{"num_hidden_layers": 9, "hidden_size": 192, "n_experts": 40, "experts_per_token": 1, "d_expert": 256, "d_shared_expert": 0, "hidden_act": "swiglu", "moe_layers": [0, 1, 2, 3, 4, 5, 6, 7, 8], "router_score": "softmax", "normalize_top_k": false, "routed_scale": 15.2, "balance_loss": 0.000189, "balance_bias": true, "init_std_router": 0.00755, "lr_router": 0.00253, "num_attention_heads": 6, "num_key_value_heads": 3, "head_dim": 32, "vocab_size": 17764, "norm": "rmsnorm", "norm_place": "pre", "norm_eps": 1e-05, "positions": "rope", "rope_theta": 10000.0, "rope_fraction": 1.0, "qk_norm": false, "attn_scale": 0.177, "tie_word_embeddings": true, "parallel_block": false, "init": "uniform", "init_std_qkv": 0.0355, "init_std_o": 0.0, "init_std_up": 0.0355, "init_std_down": 0.0, "optimizer": "adamw", "learning_rate": 0.00221, "beta1": 0.95, "beta2": 0.99, "weight_decay": 0.12, "lr_head": 0.00993, "max_grad_norm": 2.0, "warmup_steps": 231, "schedule": "wsd", "decay_fraction": 0.884, "decay_shape": "sqrt", "final_lr_fraction": 0.0, "batch_tokens": 131072, "max_seq_len": 256, "doc_mask": true, "train_tokens": 762400000, "max_steps": 5817, "dataset": "wikipedia_en"}
Below are experts of layer 2 (counted from 0) of a mixture-of-experts language model. Rows are named router (the router's row for the expert), gate (a neuron's input weights, with its number), up (a neuron's input weights, with its number), down (a neuron's output weights, with its number) and show model dimensions 0-191. Each number is 128 + 24 x the weight over its row's rms, rounded and kept within 0 to 255.
Before each expert's rows: a language model's description of what the expert responds to; "comes before" lists some tokens at least twice as common just after its tokens as in all text. This comes from a sample of Wikipedia text that the model never trained on. Tokens count by the router's weight.

# expert 19
Description: Last digit of years and numbers in dates, tables and election results, as in 201-2, 190-6; also some common surnames like Kennedy.
comes before: ",", " |", ".", ")", "–", " –"
router [141 109 100 133  63  66 103 118 144 168 120 140 136 120 116 163  92 150 127 131 139 136 144  81 145 136 131 100 174 109  88 132 112 107 107 110 141 129 129 103 108 186 100 127 108 109 105 118 119 119 153 128 120  85 102 134 136 124 131 109 160 186 144 139 114 133 154 138 135  57 114 100 125  76 102 113 106 118  68  87 113 133 108  96 134 118 151 154 100 105 116 114  94 137 145 131 134 124 151 125 168 114 107 118 130 153  86 115 115 109  99 120 141 124 139 165 102 132 138 122 134 102 161 108 101 133 106 144 120 119 117 111  81  89  88 126 118 159 136 150 110 147  95 161 136 121 130 125 110 113 158 147 104 154  84 130 140 128 161 145 129 137 124  84 110 127 119 167 127 156  78 124 159 124 127 105 152 184 125 136 162 125 161  92 125 119 106 152 118 131 116 125]
gate1 [109 110 133 115 116 104 136 129 135 126 119 140 118 111 132  80 148 137 127 144 126 131  94 140 128 156 128 109 165 139 150 167 127 124  83 138 179 160 120  86 108 134  96 111 133 171 155  69 148 117 176 146 112 111 177 128 142 135 133 141 126  99 109 153  87  80  90 103 129 148 145 114 134 120 128 161 123 133 122  99 135 104 160  92  94  76 117 138 165 142 160 122 125  99 128 124 160 160 115 129 114 131 102 158 118 126 131 161 137 121 108 156 117 166 102 109 124  89 121 143 120 173 153 149 140 112 137 122 147 130 125  62 115 177 133 127 118 150 126  82 158 134  95 148 136 159 133 159 124 179 140 105 109 130 116 127 119  99 108  97  71 140 102 112 101 158 125 114 163 176 131 135 148 119 140 157 136 156 110 112 145  93 102 143 127  82 116 138 115  80 106 144]
up1 [159 137 122 155 100 128  97 137 110 116 119 128 181 132 152 167 118  95 142 109 118 164 164 105 142  97 156 145 131  91 112  99 149 120 135 114 118  85 115 165 148 158 115 108 121 158 112 147 136 150 105 109 106 167 109 113 110 136 102  66 145 188 135 174 152 169 110 132 110 140 144 129 147 134 152 127 106 133 106 106  99 123 128 102 131 145 164 130 143 114 101 141 131 181 110 151 108  96 141 121 111 180 123 141 160 135 127 146 130  86 136 157 135  87 126 101 134 145 117 100 149 134 115 146 117 135 117 123 104 124 123 158 113  47 119 150  84 122 127 104 127 161 131  98 132  93  84  86  91 115 127 105 127 110 138  91 147 139 158 152 135 128 127 125 159 123 145 118 118 141 125 153  98  92 134  84 143 153 138 174 110 131 175 122 134 145 108 141 147 126 190 120]
down1 [117 146 124 145 137 176 154 100 104 143 112 134 134 123 124 182 150 121 104 130 155 169 104 172 137 118 152 130 122 147 128 159 145 113 170  96 110 150 109 112 124 144 124 154 156 100  73 123 113  88  94 120 130 118 108 157 112 106 152  89 134 115 178 130 152 153 168 170 106 116 126 127  97 124 104 131 158 140 136 171 139 104 143 143 129 111 108 134  90 115 129  87 101 101 140 126  92 112 106 149 123 113 194 108  89 138 137 141 135 104 141 115 162 128  83 139 168 167 124 132 149 154 122 143  91 123 107 136 201 139 103  95 109 143 137 169 143 108 128 116 147 140 144 155 160 143 156 157 111 138 132 133  88 125 127 124 139 138 125 132  98 131 166 178 115 102 135 110 114 104 157 144 123 155 124 108  96 173 124 102 113  91 137 141 136 132 176 146 152 100 157 139]

# expert 37
Description: Field labels and coordinate symbols in infoboxes and data lists, such as Website, Coordinates, Notes, Population, minute marks, and :// in URLs.
comes before: ":", "′", "″", "°", " mi", "=="
router [141 165 155 133 160 154 162  80  76 149 107 148 132  79 128 148 112 146 154 157 148 143  85 142 116 177 171 117 128 150 145 152 161 126 129 141 112 156 123 129 150 147 128  98 149 153  79 146 111 129 112 140 143  87 143 131 132 118 109  89 145 139  92  89  89 122 177 147 117  88 160 117 122 128 100 127 109 155 128 126 121 156 106 145 124 123 114 136 105 115 140 125  80 105 180 151 118 116 151 153 120 130 135 177  94 124 148 143 115 124  80 103 145  89 143 108  97 138 122 152  96 118 115 118 116 131  76 148 110 147 115 138  99 135 160 134 100 147 111 137 134 103  90 113 109 116 120 110 163 146 116 133 173 149 134 134 118 112  61  99 105 138  90 128 139 157 122  88  97 130 154 164 102 118 127 142 135 120 126 121 127 141 111  82  86 130 101 127  88 103 145 149]
gate1 [112 105 152 145 139 120 116 102 100 133 138 159  91 141 144 113 140 109 185 125 155 128 130  95 128 104 140 156 133 107 112 125 180 153 149 107 123 128 113 129  93 112 131  96 153 157 125 100 104 131 154 105  76  80  92 117 137 127 123 109 175 160  98 104 118  78 120 112 161 165 162 123 131 108 178 115 134  97 169 136 157 176 119 149 159 162 126 135  98 133 157 115 102 114 106 116 148 124 170 122 145 119 157 134 124 125 136 105 134 128 123 122 157 122 142 119  95 122 118 142 131 106 167 119 157 143 112 159  72 135 154 105 100 117 150 165 146 123 124 130 132 150 141 134 186 112 132  87 127 131 162  92 114 131 111 158 145  99 120 120 114 106 105 125 115 131 153 152  99 150 112 140 121 101 160 129  92 178 122 153 176 132 188 100 145 103 132  99 167 102 153 146]
up1 [133 133 133 133 139 116 115 146 112  99 145 160  98 114 123 166 114 128 147 107 118 122 156 162  97  98  96 154  99 122 134 135  76  79 117  97 113 149 137 171 163 115  96 100  88 108  98  81 159  68 115  75 102 133 117 126 106 103 144 146  95  95 118 180 128 127 103 153 199 125 110 134 127 114 100 149  77 155  79 144 166 167 106 130 142 155 137 126 139 127 130 140 107 131 122 164 120 109 136 133 163 162 151 114 140  80 115 142 130 128 152 118 119 158 103 140 118 136 156 112 126 117  96 119 127 125 150 124  92 112 144 149 110  98 118  79 124  80 139 147 130 153 155 113 105 102 176 125 146 136 121 148 174 112 100 123 140 127 139 143 136 151 141 145 123 129 108 116 117 106 131 131 189  97 134 109 123 131  93 161 119 145 130 158  84 129 140 110 130 153 113 139]
down1 [148 149  88 129 108  90 119  95 101 125 111 135 140 143 147 157 121 151 152 134 135  83 115 132 130 102 116 101 127 123 118 144 146 122 148 123 117 114 180 191 151 121  90 191 163 171  90 109 160 139 106 121 132  84 139 168 124 119 127  82 118 116 112 151 156 106 102 140 108 147 121 156 109 105 156 129 153 130 135 138 115 143 132 119 138 112 145 121 154  99 177 111 144 150 123 133 103 110  77 112 183 145 143 119 106 151  52  94 142 129 126 143 107 121 114 111 141 102 137 117 112  77 153 112 124 155 139 102 100 138 134 123 130  91 111 149 128  99 124 135 106 126 117 167 136 118 137  99 124  97 147  98 143 152 128 109 123 143  90  85 118 138 154  93 124 151 109 123 106 132  87 163 140 119 134  74 129 125 160 128 113 150  79 106 123 137 166 148 190 131 142 110]

# expert 20
Description: Mostly of after nouns like instead, end, part, removal, plus possessives his, her, its, their and other function words.
comes before: " the", " a", " his", " its", " their", " this"
router [113  96  97 128  66  80 109 135 133 133 122 113 124 107 127 122 123 140 131 118  87 126 150  95 155 165 125 106 172  93 116 102 131  94  88 115 127 112 144 154 122 151 147 115 108 119 140 104 130 131 140 107 111  66 104 170 130  95 108 127 151 214 123 135 123 150 134 128 147  68 101 127 122  97 128 114 126 120 101 111 115 121 122 129 138 128 161 154 133 122 129 129 115 154 133 131 128 124 122 123 125  95  94 121 152 177  98 145 118 113 125 134 144 108 111 153  78 123 131 155 117  98 157  92  95 131 149 132 121 146 112 102 100  88  86 110 155 138 129 154  88 137 121 135 157 155 125 127  95 102 153 174 155 141  83 107 148 139 183 141 136 142 146  98 109 121 169 173 120 130  86 135 144  87 137 120 155 151 139 125 166  77 152 127 139 102 146 138 136 123  98  97]
gate0 [139 131 139 132 130 128 139 160 130  99 175 153 133 116  72 143 146 146 115 117 136 154 128 114 113 124 108 105 120 152 173 105 145 103 109 148 145 139 130 140 109 129 122  92 114 188 109 117  72 111 110 113 127 119 151 126 160 105 133 108 161 139  98 159 123 104  98  83 150 141 140 135 119 102 148  80 145 130 118 146  88 103 118 124 152 157 101  98 140 140 114 121 139 145 110 127 136  96  92  87 120  99 123 122 159 157 142 140 152 174 120 131 134 128 155 166 104 166 103 202 116 114 146 102 135 123 142 107 156 136 121  63 119 126 122 108 127 123 125 150 145 125  99 129 132 133 130 148 115 127 123  85 173 185 126  89 110 131 106 120 128 110 140 134 118 137 176 183 126  88 135 136 108 123 151 105 116 149 135 125  83 130 158 162 133  78 145 148 171  66 123 136]
up0 [147 120  98 132 139 126 112 156 145 117 165 132 161 104 114 135 138 127 136 154 132 147 153 113 125 121 117 106 138 135 117 107 168 111 121  83 164 133 122 116 120 114 128 131 121 134  92 127 131  88 117 154 111 169 157 124 118  90 177 179 142 106  92 131 173 117  91 170 140 151 149 137 146 152 117 154 110 104 112 133 104 145 143 151 110 173 133  92  95 117 141 132 121 138 184 121 123 115 103  85 121 150 125 121 129 105 152 164 159 134  96 113 124 129 149 101 131 114 120 109 132  62 141 100 111 129 140 115 149  68 114 105  53 130 100 131 100 174 122 119 117 131 110 136 107  76 130  97 156 104  95 137 147 106 120 145 116 170 135 109 134 136 112  77 125 117 130 120 120 180 113 162 155 122 146 113 140 161  79 142 132 142 132 116  87 174  74 116 136 135 140 116]
down0 [ 99 157  91 147  96 118 120 131 159 117 119 169 126 153 155 100 119 120 108 146 143 172 163 100 107 112 159 139  92 114 128 117  90 147 146  91 115 133 157 140 137  97 167 136 127 127  98 106 162 103 142 107 160 156  93 182 123 138 179 149 156 127 123 125 145  98 144 140  80 116 130 166  68  80 125 145 191 129 105 153 119 149 128  86 116  97 119 134 107 164  92 149 133 133 154 158 158 150 112 160  87 108 187 141 123 132 133 120 108 164  91 150 112 165 168 118 117 141 127 157  80 127 125 105 128 128 144 135 105 134 152 165 130 167 130 127 134 132 142 132 112 147 165  97 145 141 135 155 129  96 110 124 137 132 114 122 105 136 125 150 126 184  80 151 105 136 115 127  96 133 159 153 109 124 128 140 136 128 140 118 128 127 156 132 111 132 145 155 125 149 154 170]

# expert 28
Description: Digits of days, years and scores in sports, election or episode tables, like December 1-0, 1-734, plus newspaper and magazine names.
comes before: " |", "–", "|", "0", "-", "9"
router [108 120  97 130  94  84 113 128 144 179 119 132 122 118 153 138 127  99 137 129 145 117 122  88 100 115 110 112 169 120 125 130 101  99 106 123 141 115 147 146 141 154  82  94 129  96 100 107 146 144 141  96 158 151 119 167 120 115 121  68 162 144 117 184  93 113 135 128 139  69 100  68 151 108 126 109 125 136  90 109  80 119  87  85 165 108 151 124  94 149 131  95 106 131 146 124 151 127 128 109 156 119 140 164  95 145  96 140 108 142 121 132 120 139 133 154  86 151 137 135 132  76 111  94 116 108 154 110 119 114 125  97 135 127  85 119 124 153 153 138 127 120 114 135 124  89 134 142 112 114 135 140 117 135  98 158 112 124 156 172 120 153 128  91 143 120 123 181 102 124 125 156 164 106 122 114 138 170 132 133 142 115 158 137 160 141  61 130  81 155 141 129]
gate1 [163 112 146 142 108 123 114 115 164 162 105 110 176 126 134 130 140 135  77  99 177 122  69 146  99 116 155 139  91 162  96 142 130 142 157 145 121 121 155 132 135 184 113 105 135 156 110 116 111 145  92 135 126 162 122 136 140 134 126 113 136 120 126 146  92 180 112 122 169 132 164 175 167 136 162 131 123 153 108 153 121 118  68  78 118  90 121 145 147 155 163 149 113 139 139 111 114 125 159 129 120 149 126 140 112 134  94 109 136 121 140 113  87 124 114 100  99 126 131  96 157 125 100 131 110 118 151 123 136 157 107 147 165 112 153 132 141  96 133 139  90 127 111 122 111 149 155 147  90  93 125 181 129 124 126 107 149  91 156 127 149 124 158 169 167 136 145 155 103  89 109 102 105 132 135 110 121 135 115 105 179 118 164 155  97 171 119 146  82 113 133 133]
up1 [138 157 137 118 141 112 140 115 158 124 108 100 129  86 154 140 131 107 112 153 105 169 103 146 111 141 122 150 136 104  87 133 188 140 134 127 136 125 124 154 151 148 106 113 151 121 144 129  96 153  98 116 167 114 129 129 122 102 116 155 161 153  92 144 130 129 163  98 150 133 159 106 152 145 107 124  86 128  97  93 138 150 168 154 108 153 131 127 104 109 137  61 108 145 133 135 125 121 118 161  96 115 180 137 144 114 115 153 127 163 108 166 115 115 136 113  96 100 124 105  68 131 108  91 124 175 113 156 164 136 130 147 150 142 158 171  99 107 135 137 112 137 143 172 103 147 153 146 127 162 102  89 132 114 115 141  91 115 117 102 143 117 150  96 129 116 127 103  52  97 125 158 159 172 116  80 100 147 103 110 125 105 104 155 153 106 115 138 152 119 123 105]
down1 [159 127 147 109 163  71 150 122 131 146 126 145 158 117 136 132 128 114 170 167 124 144 115 152 104 124 139 107 124 127 113 147 104 121  73  90  86 150 133 107 109 104 142 101 120 189 124 110 124 124 144 146 133  81 150 141 142 127 137 120 136 130  70 144 115  98 127 114 117 149  99 103 115  73 167 130 103 119 117 103  95 148 134 150  87 131 132 134 141  88 107 111 129 165 149 122 134 157 115 118  77 150 157 125 158 123 122 115 138 170  94 163 110 135 118 133 167 116 128 166 103 130 136 121 127 123 128 109 120 137 151 115 158 147  55 161 111  86 130  73  98 143 114 138 135 139  96 183 130 104  96 165 127 114 143 112 144 123 100 128 112  90 115 131  90 117 129  98 115 101 135 111 162  97 134 118 149  82 138 144  98 142 120 109  89 139 138 138 146  98 175 149]